Weights of a small mixture-of-experts language model, trained from scratch on English Wikipedia: width 320, a variant of SOAP for the experts.
Below are experts of layer 10 (counted from 0) of a mixture-of-experts language model. Rows are named router (the router's row for the expert), up (a neuron's input weights, with its number), down (a neuron's output weights, with its number) and show model dimensions 80-159. Each number is 50 + 10 x the weight over its row's rms, rounded and kept within 0 to 99.
Before each expert's rows: a language model's description of what the expert responds to. This comes from a sample of Wikipedia text that the model never trained on.

# expert 0
What it handles: Country, nationality and place-name words, often after "the" or "New", such as United States, Soviet Union, British, French, York.
router:68 56 43 51 39 53 46 50 55 44 56 63 85 63 57 52 65 60 54 53 62 49 47 60 39 47 55 39 52 34 50 51 59 34 49 52 52 53 53 51 49 51 59 38 57 47 51 69 50 43 64 57 43 56 63 43 52 47 60 42 44 58 61 47 37 52 48 35 56 39 53 31 50 47 39 43 48 42 53 34
up0:43 70 60 40 49 60 42 51 55 53 46 54 41 48 53 45 46 68 56 72 47 37 51 54 25 36 60 29 70 47 60 39 45 41 50 39 39 31 50 60 38 67 44 47 44 41 56 40 58 49 44 61 46 40 62 57 45 57 28 52 48 54 41 53 62 55 47 38 45 51 52 60 38 49 30 67 43 50 39 42
down0:63 57 72 50 55 54 51 51 46 49 51 45 61 55 48 40 51 42 68 49 68 38 41 50 59 57 67 47 50 44 61 61 60 40 52 48 58 58 51 53 38 55 41 41 71 63 44 45 37 65 50 51 61 45 59 41 29 39 47 55 49 49 37 43 48 39 52 47 55 56 52 33 37 52 41 44 47 55 52 56
up1:31 51 60 50 59 74 55 54 53 38 45 30 49 45 58 49 46 59 66 43 41 50 40 55 51 32 45 64 48 60 46 46 53 38 63 60 58 53 46 38 48 54 46 53 59 44 53 44 52 58 49 59 79 52 63 46 32 55 46 73 54 55 62 48 41 62 51 57 57 52 55 44 42 33 26 36 43 56 61 50
down1:37 40 53 42 59 66 61 51 69 45 23 37 41 38 57 55 56 63 45 54 48 61 35 51 48 45 48 50 40 39 44 54 41 47 46 39 47 48 36 40 48 52 53 38 45 46 63 39 59 67 37 60 59 68 55 48 40 44 56 69 45 50 54 42 45 54 60 50 70 39 51 45 49 43 39 49 52 36 64 45
up2:32 61 65 50 40 50 23 56 68 46 50 50 39 52 44 48 58 61 53 53 37 48 41 43 43 42 58 36 58 52 49 40 53 56 32 52 70 55 49 42 63 42 51 41 51 41 59 74 60 44 56 37 47 58 55 38 60 31 50 50 43 58 38 43 39 58 38 55 34 40 53 53 51 51 46 46 17 51 59 40
down2:54 30 47 58 57 53 50 28 42 66 68 57 57 59 50 56 49 44 59 64 56 55 72 59 45 34 33 68 46 44 44 40 52 69 43 47 70 46 49 31 63 40 37 45 39 45 57 50 47 43 57 42 53 35 51 25 54 55 88 46 51 59 25 56 39 32 50 45 59 57 49 43 42 57 37 75 48 58 46 53
up3:44 56 44 71 57 60 34 57 46 55 44 41 56 59 46 22 42 47 36 70 50 55 59 47 53 36 73 34 53 80 63 46 37 48 46 39 32 42 45 58 42 50 56 55 37 37 50 50 52 51 59 49 54 48 31 51 54 48 45 56 55 45 45 45 23 42 48 52 59 54 62 60 59 21 44 47 44 58 51 45
down3:42 53 55 55 49 39 53 53 40 45 46 34 63 55 51 56 51 54 46 26 34 53 43 43 63 38 54 33 45 67 65 35 44 48 61 49 63 62 61 54 42 63 55 51 36 65 54 68 61 60 46 28 50 51 54 29 43 51 37 40 77 41 47 50 46 44 63 63 46 44 50 53 48 46 46 48 59 39 60 61
up4:50 45 38 60 53 41 43 39 50 57 52 55 45 67 49 64 32 40 58 52 47 63 57 53 46 44 58 23 58 43 41 46 31 38 49 47 46 46 63 55 33 46 52 51 48 42 53 39 35 61 62 47 50 42 37 47 50 51 37 45 51 67 49 49 39 79 40 36 53 59 55 57 45 62 53 46 49 52 55 56
down4:31 59 47 38 45 41 41 51 52 59 53 42 44 40 61 54 54 48 63 49 51 45 59 57 52 60 32 64 37 60 58 38 47 33 73 44 52 32 57 61 49 57 69 55 38 61 44 37 33 52 42 55 46 44 64 52 57 55 50 61 59 43 52 59 46 50 58 50 30 60 51 36 30 30 55 58 46 40 25 42
up5:54 64 64 49 60 42 51 54 46 50 55 56 59 33 56 48 50 56 56 57 61 55 31 33 45 75 64 33 38 45 42 56 58 47 50 61 43 55 23 61 54 48 59 45 46 36 49 40 63 53 53 46 46 40 54 43 52 49 71 40 62 39 40 07 40 53 55 57 64 57 41 47 45 43 47 60 31 43 39 52
down5:53 51 45 56 48 34 53 50 45 58 37 57 44 37 60 57 53 52 53 56 52 55 56 39 57 52 61 62 57 56 61 42 55 49 55 76 63 67 60 60 57 54 39 53 53 48 53 39 44 59 38 32 49 58 45 49 46 63 59 33 52 39 58 59 67 46 48 51 37 53 50 53 45 35 46 48 76 56 42 33
up6:34 53 53 47 43 40 57 53 43 40 53 43 60 65 72 43 43 44 55 46 63 44 50 53 45 40 55 65 60 38 48 49 41 51 43 38 39 62 40 57 49 53 45 28 41 43 39 55 57 58 43 53 53 46 48 40 47 46 42 60 43 51 56 38 40 48 35 50 40 55 38 44 30 53 51 49 50 40 60 38
down6:43 36 67 49 28 49 48 40 36 63 49 51 58 51 51 49 45 36 36 45 51 48 60 44 48 37 68 51 51 45 48 43 64 51 32 48 39 56 51 68 57 44 44 55 43 56 57 52 53 43 39 63 30 39 54 43 60 48 53 50 47 51 45 52 41 45 49 54 35 47 56 48 36 68 41 60 65 42 59 64
up7:29 55 34 50 48 55 57 34 49 52 43 65 52 65 39 48 67 53 78 72 51 61 57 54 53 42 65 48 41 52 51 35 77 61 52 63 55 44 35 61 50 76 58 53 47 37 34 41 23 48 38 43 53 45 45 42 54 31 41 51 30 50 45 43 40 58 48 54 51 64 50 47 53 48 55 54 47 40 28 36
down7:44 41 56 67 28 40 38 49 30 63 54 42 60 40 54 69 52 44 47 52 53 48 61 45 47 52 35 59 39 50 50 35 36 49 56 53 55 54 51 42 67 53 57 42 54 49 45 24 52 55 58 44 36 46 30 50 48 37 53 58 34 56 53 50 57 51 36 40 61 40 60 75 38 61 52 55 49 48 54 57
up8:37 52 46 40 48 52 36 55 53 41 39 43 48 60 44 70 52 53 60 75 37 58 39 43 53 43 42 58 56 45 63 44 40 56 53 30 57 52 55 60 55 63 63 46 31 50 33 56 49 46 30 69 55 35 62 57 44 53 46 45 56 50 63 55 60 67 57 55 37 55 30 60 50 38 47 42 44 56 44 50
down8:40 48 54 46 51 55 28 51 52 58 37 59 37 60 53 57 48 61 31 57 53 49 38 45 63 43 72 61 55 67 49 43 57 54 42 49 44 49 61 45 34 48 45 43 44 51 62 38 48 23 46 56 55 43 61 48 60 40 41 40 50 39 65 70 48 62 47 44 45 66 57 54 47 53 51 46 58 62 52 40